Below are experts of layer 2 (counted from 0) of a mixture-of-experts language model. Rows are named gate (a neuron's input weights, with its number), up (a neuron's input weights, with its number), down (a neuron's output weights, with its number) and show model dimensions 0-255. Each number is 128 + 24 x the weight over its row's rms, rounded and kept within 0 to 255. Numbers have three digits each.
Before each expert's rows: a language model's description of what the expert responds to. This comes from a sample of Wikipedia text that the model never trained on.

# expert 24
It responds to: Semicolons and list separators. Semicolons separating list items, names or sources, plus closing parentheses, commas, pipes and line breaks ending entries in lists and tables.
gate2:085067165130123187122124164107133122092101115159101117091125140150136125109101150099079122135135166115131134147153154098129119159115146092150137152089176133143110135138095096113127166153112150118149093173152151122108161140153132117142127143095131122126128153090124108119158139124139101130102130136140119121131144145138099132109160134096083129113152127144154155169132144139104116120109141138144061106113117146128122117143133134155155127156100085129120124109139071147082101140127113109168116120129115129140119079139127177135083135148129107112142092100141130095144161118156120145134150147157101097142133124106128113134149148122107187107113122099181055154124094119052163134116164112108140134129174112096145152098136142061136126139155135142114094100139130126132132113116149
up2:146067126144158079136151112115135133105146156143079071101121140099148105118107168147132119138129111100113180122140141134152120078138108101137148124119120123110102133147104173142112103129133165167137106171120138133120118150132134081148157097151132125163111121133139151125125109107087128139112138134125129172129160095118095136110107136112094131125161128132175153063127109100079108135135113150155075165126099098119130113148098106096153124116090148142102087139141083136167115142103090170142109090119132152118132065096098096140103158123160114120135113146133139122134091113131123117157145124130151107121152156153161149156091093103142117193154136115116141120132135148117195139109135091121135124123143143136141115191126108148105126140089104117104149121150136139148123091138090
down2:124133136095092164109101142086120124098122129097113105101096103115117101133139180120133125184154145128151149148117114207135135170154098107114132090162113126142157104162109123158123143134131162117147108159109139159143118128101122101100108112133109102151120134121129135145153128139116089116120135132148094110132174145087144141117087131124120128167105144116141144098124121117137124125077167140156094118123120091129105117180155112118154127132112116105129139114087139125135148140122155162212096111147154128138126129140097117147105127150126071093142159152157081125129166087157109139165096139125121090150145187179129180069151156130093132152130118108148122133105109144125119138109137148125098107146133168146121124118167141111092146157117111148083135146135107122118147121085090

# expert 35
It responds to: Negation words. Negators such as not, ot in cannot and n-ot, no, non, plus comparatives like more and less.
gate2:151153153131138122127160090179160118123188111149138153107117167111106149111165135170149155114166145138129147122081120120108134124102111089125103129097090146113141112162095126106108096138087116157094118157115157129150130146122145162181151091101159113123117069145166124111137130165101109099106153140149130132100135161136118116175072115157145123103145114117149091128099118085116168121109139139082089079128151113131119105128156139121113132162125110120124152152078154147163103127173133159146117116131108149113123211104129120166111144157144142124139134134129151161128137108148123115106138132091127180151128153150112110113108102134122138109143148106154156136143148136140120134137141145110144090067100090135118126123093147113177104128116119111169116116152132094163164147134144
up2:149097118120163096154119120145132113145124111127172138135158144124114138086135122136128123136178115105112089098127127125121143110146157122189083173172106141203104101159130159167151094121156112104091134186145124090107105107121106099158141071122128127135125127092113115130124145147116119098130106143132094105147118143135099144109140129112134084109125149168093107124180093114103131132133140147109113136135102136127129084128118157142101097129172118173124138129180105149108128150143129093155131119096136099126103145158105145115160076139115095107137158114162107144155143115118118167114133081121152146153167079171172128101177135131060083130118107137110173123130145094137104108186143119124139135135086131135120136122126108121108111110131138139141130120113108106138159122123134
down2:129121151131130126128116161099161123138133127142119134151136163140109146142143123181095103117135132134131151086122108135125110080153148147135096112121118136147142151152141139138134117131111114134106163120159182170134074149138111125083164172106138115158174113144136120100113128141126149153116185121144127153114174119107114123150164134136176091100126130131145140106107111134114131111113122089152129139127117082101127118118107100160153179137125093137132132078117168144172149151108142183122108118135144100154092116133179151131178110131128087087129121145130093095122120102156120139171146141136121123139138106105165146157072078155139129138179133138140104113135118141150155156158061118121097125108120115147113108100187166119097100133151186119130128171176131112118134119094133

# expert 12
It responds to: Copula and auxiliaries. Main verbs and auxiliaries right after the subject, especially is, was, were, has, had, been, often in opening definitions (X is a...).
gate2:177147165125118136149123172120146083130112126131096066123136143122135195117103130156161096124106119112118113108124082181117148119079157122091120160121128144083093113124142140157114108096140100114121129162101137146134127172101143131145188123152125191137129120144143100124108127105095128134131160123121166115160139123125106110095119110195089145122121150143101133129085141125126129105102137138156165097147124150122109156083119144114130169114093143140111124134099140134148095145133107130121141084158118105090133135152145146065131140131133167138162123142170124143121163112102146132141139099130095110138089197131077148122142125117138152089155090139130123138123133148096120125144151161145114092146134130125094120138120119087149127118131096141174109133112172155153142157166146
up2:132162084138104124125098113102121162144124103104099141119116118151129152113118117132090164123096141126147156120124097102112142116119120104162145146129117175123086138118094158121120109149125102149121149090113131155143099114150125170057086141144135104123146125103123142129097100154133105126159129167205089110112119078064109143176142121068135130097115108093121132117123112090150132135116103147133108138139117153158127128159144150100130111147149136131178119138143128161122135165118133106109096117138139118118170138084148122087138115122134139165098102096129150127167156130107155131110140127180120144075140141149121121151132153149114121151150162094144079139152161140094145107122113091133095123119106114097137129108105138140130128128139175100107074093092091121077117081097119
down2:148161076132112048151110142103139125100081148145117091076109154123143183102090099133122128136171155083140140103108156157154135108121149141123130114134129144091080103088123130174112098131128112146126142130131152193128120108114084155121098152129144108115114146130131145178113123148134096108162111114114119164130129153139136126153138156110119106132132143109114127118101142139160161121140086131149113138147128109115136150117127145135131121126102115132153144135152158157138107168134115161094128115172104127098099119113119149132120134138117097125069159086153143126121145162125144160139166150137107150130123139151191160128108170152122098151120112140164114104084124124111151151119097154143119077137084140149151127124088096121119123148142145141191071116102114140120063119139141

# expert 37
It responds to: Adjective and noun suffixes. Suffix pieces ending words, such as ic, ian, or, ous, ity, as in parasit-ic, ceram-ic, Valin-or.
gate2:110119120129162144126160121111071130124132145139097147115092106119122147137145109081169126101101107089130092128140118148160125122069113129141095147147145123154134149103113090101160148123147108103125104163071074127180145140133143096116110158141178137145123120141103145159123103098136133119148144133121126122095063142107142157133140101139126098113156130117149132160118095148089141083151148132181123146078151088144137083167133151092123114135129111146124118110140121090142114129138128135088112124112143126144140085148098175123140194089149129105142085151097121155149111119152157152159091135141125147100150140120127135191162171109118126138168125140096115182137125126130099125139104130095168115106111126137120137106151107090110078121151117148123148097141135107115124139139168
up2:138175119122105114165132118130129095099123091126109124110166162125145107116147154132092119141098179146134122093104126166061144128142146126144157127084106172108134137132150133153153136129124102115127160128142137124131130164122146144163129142115170119126153093131086108109112110171139108153136145159089151136116130155113102123160135106092133145085136113124127094135102123166134147130164181104136176143157097168160131141130130142084162118108162147125136192152097161109132149137122132094123112171133111120126160160175152100146132157118147113101100129159083107151099104128135119141116145168127135192110133140140158137103106147113124135121099119094146118123108130088141076130147156110124171168184143174102149117099166106119118133128148166134139102102100119146161130152163142
down2:131142126152136137136137082164155136134109155144115121127146080106135073157141090112114137153107097164093184142126118161116153157125134135108167123140127149134097144143143143104123144135110142132149135156172186151155117152161150127144119122148166090124120151151134103135184110185134131134145197116089140114128119118104125147147097128152099128128099133169107130118121126089090101133114097132071109134126148134083103125105106111082192118159149142114114153138108053127118147122125138118103084127097128128112100141131191098138133117099114203155111137133159113126157130131124135170127085149141158169140113161129158118130111134104127129105099098140123107118152153105155129141146113111118124087113146139114154150152132119147115123139146162113129185121140141142141141110145086

# expert 45
It responds to: Ordinals, sequence adjectives, -ly. Adjectives such as first, second, next, final, new after the or a, plus adverb endings such as -ly and -ically.
gate2:089144143121101117141127111112139063153145108122159082131105108148127093136116117102137151151138093157138097130150133099105150165102148162121130118126097107134136136165138124101129136135127141119108122173126133088152135141122113146112138106135086123144109167149134169075132126138131114067078156127119103108091104143104123151148137122124134139127132129157102152134106142110112153117109103061097142173149143139121136160122117114150179166122122148108131164156148129144112087136124102139074086142109147123196107135108098124156162093120155115127071142135108142095126120102085132157088124133142113112150108161124103135105158098121155161162111093175153090135134122146099165105124131094135148126098165131087127093107168168122085104156117160140132093146149143103144106125125127
up2:100087118159087126131120122124151130159118160091139106163107154140140110101147076121112157129112137162168106106107138118122149126118092120164124129125102128132139119153136102122138138156134109162134139148122152133121179143064158139131143151160110111127080169109150138106137161119127124137109135129146115116155116102104153140160108099098145114113122107122114175117116102154123156108187169103113109138159156123157121114136124122113132127116102115101139157165115154131122122135158127126123190127147121162128100161111149170093094119120126151146103116139142146141163119129092165103125134188115082124183099101112141157077105167122135142192156084149097116123100102146127130147138120129099113179088100127133155112093096134143120185126139105139139124131189137181132107105107105
down2:138093120094141104159130124135132164099112165154156170127168146113113144113145141161110148107106140176127112133173153113156153157142134139132111125075112140097100123150098117118166135139128113119125149094146139100107123106117119121126125102110105166152151127093139142147124166133129148116133141157118100152085111109158154165117134109130119083148110086117145115089119097116120089165099120131131118105132130148194128079080143148180102126110107125097091145116138152121126081130134170135149153107176153151141127119115114142131147124137149127143097123158122089104154101086086118116174146114128153104149124123100169092144151179095122123105149149106095095078142162084128127098106108120166127065158116136122147118123086099141144103111105089094115152154122154140152131151113141

# expert 17
It responds to: is/ip word pieces. Middle pieces of common words and names, especially is, as in par-is-hes and leg-isl-ation, plus decimal digits in stat tables.
gate1:115129098106133129150146137144106099133172101130125111169117122128177147145151106129115091129119155123157090109099100103122103122125158155146134157141130145155091114114159142137129134121143088070106153115128115136130152097160133128104136120124156126154114129106142072157108188121153179119123089128120150125113115155126134144136103117170151170092133140109154089109112075114097094108146111153155102173135170138137177115091121156110157135137118142148142116109171142140158139087110124131107166095146128164134136120156150121138111104038141158103091132099137102104105149101097100056140127143086166103119124134122110102107112141089143116136109092143090137106137149131166111135115143139120112089146120148123104136143118097147140140157150059114101140133124155129124109119141112
up1:138108154119121108069102093119144154093126114121112121129138095130130104093111095075129124135113144131127125155084135121111119079150127119113122117080155149086164130142126082146154128113170106144121094105134162138135101071146136118119139097123147124102143128145153118119140158132120128118135105132125137151133167136138144109128176110128111157132126137136134136101143126123117073098102139157140115209115123118135123115121173121145145167142077121129137113154112133110135144156134112128181147150127139069098112124096145160165120082113077121119118124140162111117074141139143123130117106184144136114120140149126053135118162149153126134171137160125123111141157161151122146135140099127138160108151160106111165110092143136147150113152077159115156083130106148057134151133083117
down1:096132140097176110105159089095092138112108114111093128128105165162146137154142124137127105154149137117111140132134143169147124130144135131155124134150154080154094146100121138079164114128173094098066120124156141162105102161089104113108162076105083144152109122124118129123115171153108125134139105188152129117131155104176117107084087138112108077136151110118100114145151126147085090117118097110128117155129161144144109133109134172142142123143131148134119114139124130112144123156091148149132073180127131109111164102133096114108153110116101130125147153108054146122144155116155166088131122108112133094111109089098116130092118113181151126116102180125141144116144163135112147122135106107091143116174135116112156121130104121140125116091099119142146121110133099115125103126161109

# expert 1
It responds to: Name-internal ar/p/k pieces. Word pieces inside proper names, mostly after an initial L or G, such as Lar, Gar, Lep-p-ard, Sep-p-i.
gate1:123109084113122123075129118114130118116158159152145138113110116134140131160088138140103123112133082157121153122173136146126146152112141145099161103125150139129136083106154142112128134149159113154135110127087153133122105116138111111118112123114125120138139106135120117138140101122092156118112086116149073138088095099115140132104100144105111126071170143093133141128119213082110117110124128111140126121111155104088107123096140138133146081093088122101133139142154162124106132149077141125153129114141135116092146128134162138147120138159152097151124163134125150163139140086105104110124090140170105119137126149189131132092135141158085080158108104165142123130132144125132090110127120170110126147094134107138132098138135146129108150132142122127123191068149158100077116122124218
up1:156119095138125109103165126131125088118118120095124130106149149133161138142145146183157110128163183154143157137134131111118110114053133144108099117160109122137137100173112154109129075163110166129146126114103139143125112142140153139102156099104096123106154133148131132132135139109106137148138151141115099173147111196112116157161194170059115097131155100118073088153113123123177142068135153140135171135079098147106099112136080139137124116113123153144134100119152116110158134141123096161156160133113125108125149118115096105111123086129122112082125118132136126134137125109128105112093110132136091152121128136110176121132136134171133090139152130160117096121107115166083130108112158123132169111105120154140137142104146147099137154120155128138159117168149118090155132152133101
down1:125116157130137117119116126147131159131142114077147088154123141129151134161121109146183130122132112096126141104130148114107147119121113128161090115157103149118110115179149109163128132117152155121076134123113101117155120132149114108128074136127147135136146155104168057104137158132125076135094088168115114121096099100093159081106105141124089131135110158111158164127113121120172115133122178146143124143141111119142155186130171140135139129123176159105153102126121163157119062140143148118085112150115167140133143125135149173101150164155110118146117155142119130103099146142134094129137120091133121143131134131108143092086147120079107165151123130183126128138133105119117103122169108091112090165102126179139095126115113114172172103098112131120141098113117143122102129176120114

# expert 27
It responds to: Vowel-final name endings. Final pieces of foreign personal and place names ending in vowels, such as o in Kondo, Miao, ia in Kuriakose, ana in Ghanaian.
gate2:107170122117155110120132114126163124121150122162082103133120122128135165126100150117124129116138087139115110140115124117119164124090178139117098119116093163120210116126122082166097134168153137111114123090134121084134127110129132112100097111070152139080093114151132145132135104119098142131132130125112195116130121137117120102155139155136144134159117140184105142114090078111112121127105128088099130189118104101151114135158085153137146131114108105137089109192087142123149111147144092154108133114139114163111108160127133108106081129113117120122122135143123168111170147134120107090142161124125137154168153132140114165171142103108159117142103107126112141125150081121166089145178172129140165109167118132148097125117136124122113132167104128140149118161137145121076136123121155
up2:129078132092095105133152122169157125146108154194092103139137144104146116122148146153124099183116111131121164136122116143072145147160150091132133180090149147129079121148153119135109128119188098168096163125133059114125106123109152139115175173116107134165096131148093132133120153120139135136106142122111152102116090112139115128154118127121140130104210117164143134132138137134139127070125118154152118123156130150167135110105131110111111109126157118136101137132077130172127151130120102116126114145108074160136102140142135156143104121139120134102111130124077116102113137125145101116137115092112160140162086144157122134119149117110103133162175101140164138142131111142125137143133116145138115163165139112134137099135095138089108109122138100115197156128151138157130088113172111
down2:152152101107094120103118105155116140081125091099163155149122131144132110133133143092140110108147135129132119137115108114150128162142120136097125123086118144170158142144098104126098112125160114152131076111112100109116126065163112111104183128124141127143131130115135144115062149106127128102140124108141135133134194093135125110159139121119118141143115135147153133121142104142147125119118121133104114172115123148097076146144151186133101092066108147125143116096107084111099181118118103139116161149130047136145107152103122122129157152168108107150161146145118147155100137134116125081121149072152135094200110128128144143161128149111157105135124107131128153114141141118140090113137148080089165135131124095098129100172117123106117109106109176160120144161112111087135119136117126

# expert 36
It responds to: Mid-word ist, in. Inner word pieces ist, in, end, ink, ter, especially in Statistical, Distribution headings and surnames such as Lehtinen.
gate1:106134109170123122136149135095136114137208120127128093088119128131155101120132150126115171100128112122111079150134120141167138122118127170145145114097194137121130127105137131140116159096132133105130109101133103091127116129097136108123126130131180190097127094152139166150099126146142106087098151114108097097087122138163132094113122128153135111152155093148169124123106124113114147111152110119158134148131119151115138128107155164163102123146120146128156146125124099152121106173116080143158146097133113114111136160124159109110086062130083124141115161154144090099131163096115171105139090115105115092124122141139122107160131177147129192160125100123131094107127122156081119161121126106127142107133130148112132125120131129089094131163123109127094125139073160142086137148126183
up1:135171126099123136094105138114142163090105102119128135084141148109162062134139105154134170090157117141129147154111169117136105095138098147070159103146125111095065120151145119101129118136104134132102115144140165096127164153119134166149113124130118144133116111089139104122157115125076141101099130107119142138139132146098130144138159150113168158122116145120103126128139139136141121065152135143125128174161154132101109117136120097100101182105123101158101108151127097114169117128141139121102107123166155124099159141171113137112122208167160123112114102121129120121151126162140154157109125123156104144123139126116127140101116081111173115185141118141152130169117112128141137112136110083133124124100140192100147142109137136165117174159170127104110131109123151122138147173155145
down1:126121114132150126108127162093115130138155126138124110162094128096133093116096142151097115121129127129159159166139110126129142134174102150134115130107122150094123132113135085138129148097159124141140134174145197078140124104158100169086122133157099145141138157126101104142127095120135113127111125089125115117125151157105132129155130094100131171112169129106115148136151148127123114131174173153122135108148131140154164092095112054122116156158150106082137099087136095107121097122108117105143145121167106150157145150157136147110131134139126152146085114122122136115122122138093122107156129134030168146117132059114172139113141130118102141124138125103148120169093131175120104127095096115157111161141117095096146140130115158124119154141146130085141110156139131182131161088099140

# expert 30
It responds to: he/she and -en. Subject pronouns he, she, He, She before verbs, and the word piece en in names like Wiesenmarkt, Whelen, Thorben.
gate1:151103112175144093135148138097165127152097157134086101127124122115100131146163163135101123115171107133161136096143097168137139137147134107112132104161139122141136146103168151121097175146188102110137148154148055118125129125127095088156109135101104100112148138134083152144130139165116099081109161133138128138134140152115087110120127146122107117138109117149103115138122155136124124153112125157088056155143176142086152121132193109119103080112148093118143109141145151145113119109075156124124111116123107112078118114132119143090123117134108137104142155114122167154128128107115098107127135140140087154093159136132094132119110099096100103104119162080156129123110138134103156147142103130089129124086144126096120087111117122146082149144181100138145123168136138130116127134176117
up1:139123125156141149130147104122151108122076071136072168139109097093111158090129178137122145133139114125125141155091137147106131072109113131137094135165172092159137150123122135145125104119113119129154138091158116167138132125098122109074081100146085113125127110172143127104138103091111090131146128166123141086099117109117092135142130142096095084070144130083121072151126086137128116139120124153143093143166159118160154186149128101158130135096151138121133130176128202113132092139101126121149133144106129135124143141099110166131156117116120154151146148147159146144120103142105118154154110121134106117137119163112090122123107115135127125098158175112135089120139114120119166149137105177140094144127118103110124129121124152128121106147154163160127107162147085151131133098145141
down1:115122150101135128104113149134114120155161093138148200136131105137122128119096152097134105122142099092143157144140125112177156110093139159109168104143101105092163085107131129127162122137132107125105153149143168148123133114097121125145128151130095109106136119190101117139167106098142109122111100132140126141143141124093124136139149119132140156123090128107147128172153152072119121116109125079120176122118111136101128095131155136152145128134152133159097101124185131117140111180140099180152138101129102130178126130101133107122170178126133124113169164106099150132112140124129129126108124119134145163125162118177113174098101091159124102133106125110133185134135104183120154135124115147125108118124110147162102151126164155176126135155156112106157118086099120150129083082101179

# expert 34
It responds to: for, -as, -us, a. The preposition for after verbs or nouns, and endings as, us, a in words like agendas, Vikas, easily, Kierkegaard.
gate0:082121171124069132144165121178124124143141131140123145155147116118183105159133080146101161116155143160131119175111146109120113155094176171163138116083125095129128139138145153124120119128165085105110099111109112137099110101140122111083159103103130137132104121141135138123086123123112122160128126126116130161139125128139140154148136141127125147147138162125190119135073097089143061088109123126089112123092101144111136151120116131171158108155120150162113121133109111109128093113119150110137115132135115126134156157079144119102126105157115136124115176125102099123121163094138113098137152112099148074144114148129117090139122145169104133125121089085134118060099095152177167131155090121122142148170120154116123106101101135114140119167098116142109112129131179129112134144135108
up0:155144157139125123123141136105111091089151131189161104121138138119100154118136148149146081119104122136091179123167131102127108148139134190088117092114151097147151141127137135108143124140144151122146143146166103153119133079099140120139133128167137141134134099096109116138143152121137106130141125125107093152123095098122117122147134128125148106100104098094095124172093135126114134095147181096109144128139131141155141161151146152075134132128109147079150133092144124127124165128172115145132123101140167097084125089135116138115136139151139148100122141099151137110151134103120138145149100139168089114108121159119133173125112147142151099081099142148141065151147108080074093082149101106154136163124109084101157099142153123108127138131132119154079091109172089147149111153082129
down0:090121130120118155144089159156090105140146128089134156141132159125147162113105131125146093101098176117121130086122127142122127124147133141126125128127156113113102146096126144134107122124114147122122166080174112159108146164151139109125125133076113141127147143163083123109083146175139123154149136104108132145127094160113132151133113115146147166099116089141113132099091123130143159116132134089161154140089131104150155116130123088122140116145127144153167196121099122112134125170163106091184162135163139095112135076069109115144125147142138129105122141130131147136132102153135178126105146195139084179142132112136156119083091093104138159120126100111096172107129145136125146120175106116119112124189141138135139134148094131133100174135102134138110085101106115144097107102123128

# expert 9
It responds to: Section headings, paragraph breaks. Line breaks and == / === heading markers that start or close wiki section titles, such as ==Career==, ==Personal life==.
gate2:074121113151134152110093162121095108137144101130090122110091159129104140070101117162142151144136077154138120111119136150099145081150099192147129120108135070115108143109133141097129195139115115168155101130136191090143168090134145075168142125112116106103141120121109115152131122114140108108123137091127166109126104141165123120127141112121117114122154115143149130151127124148144099146152118145162148129143116161126171131115189124127113126165124109158111133117135128117145111128119113094176152135104112173154153133136159136121150120073130150133110161122118114134106140125105098117118156102115158138107117105124100111080095111065085094142165149121192142111111134158110095080145115130126114104136155126083101088132153143127105136134140176140122131152126135130147129141155115
up2:122131154104151115110164122131101125155130088130138150106172107123098110148155152188174123117067177139150109162144132135140144124139128140112145160126112131178142133135130142131088108184134139124094156084118106122120119124105115143126111106136147100140126106097146113100120113143150117131120178137119136153151183139134133140129144127185153123107096120101162125164140136153154132096122063136142095139114107117104122128134067094136138153151119083135122130106135131149168099139142129126121115114144110119147161159104138137160152122119153134153149127151115113189146147169116107130146129128173137135137139151142122157128143123123160145202079084148133101114122152076137146174114118155129084129149136139152143165086184123128127122137150138118177181170103120113144109135089129
down2:105131169140119127159146123132184111126151169112146134136150177110086121114152149140123128166133114099127131128160170148149141146133117163144126076100099145077105162141146115102171141125087149126178124111148107162147136111141163112130100144160152167153123114153142127139102114144131147163114117130123110097136096098139098147095153119143119162106164101112124146089131164178150100116159142134148162109153136135161141136132114120121134106130157126080159142124141104112099139066169115160118080148146100102116185116122107151082094098148100190086144135122156122107102141109153106142159128139081151118106155117124136123131113103115095144105103164111111148110132122134117126131140123130140126165100135125148147115130095100109100200127084122148130158107152098124127162112092116

# expert 2
It responds to: Mid-word consonant pieces. Word-internal consonant fragments in compounds and names, especially pl in marketplace or birthplace, plus ch, stein, berg.
gate1:158108113157136095124142092162163101135092143103142182141176118129144133127084153139141153149165132166112105132151151142101119113160122128172124127191114122147103120151113122134103135089116078144128117120125122127143169163114167123103187111084112158123131165144096119097096105129133105139143108134134128095125134138123156107151105103154131104154167152147127127102114172124157119115130137136172103133157102044147110140138109105113125084129127157182091119134142167141126116107114123114135147154099147159169099100129151127131093126115138107176128124114093143097158121153133150173093164159121136106141168145104134108131081112110144122153110101133108135131152146096129135093102106156125151109104098119137159161118125084141117120074114104115076134113112130086124129126117116
up1:076119113121159138146142133121176149134122152137135136154117114090137139114154130152165099113141110167128108121122114107157130143165080153131133150113152090115134130073096129159126096124167113180102129110170141164108108140168130112169109132110181118132161095158133156152136128124167155129122164110100119123125135155112118107113117138133120116107139119109102085137133138148143121118165131140142106171139119122121105122130163102121115123120204137128188114145137160123128148132162149197114103102122182105120183129136127162138141146171124110078108132115165132141139165109100177114105130140136145113155115101086135150114153155133127139170136109129136173106104131147103088165136118101165093128154147129101127107150141155141147128150108088087136113164128115072154148103139155
down1:128106122126122138124098089159108153113154136123132086146125154134140154131103095140166153108146148165165131137132144130103073123169137136146103129129110111110146111114140115108133132136064121138070136157121151160131124143141096124093108084156094114101100120076111139119111126121118111140097146170132129105113152130072137114137174092123126131141110123153095111118103106129092128150139114117108110127144083154130160116114137129145126148141123144148152112147163097111110114119131083127130112107145136106093183151126106136112184059098129127134093107069137141096168161122125102128143123148098095087101138145113120133122130116158136104157140145110133090147151104137136107170147158097167172156171141097137108133144084136126126136127135153094080127175153076152114149172086146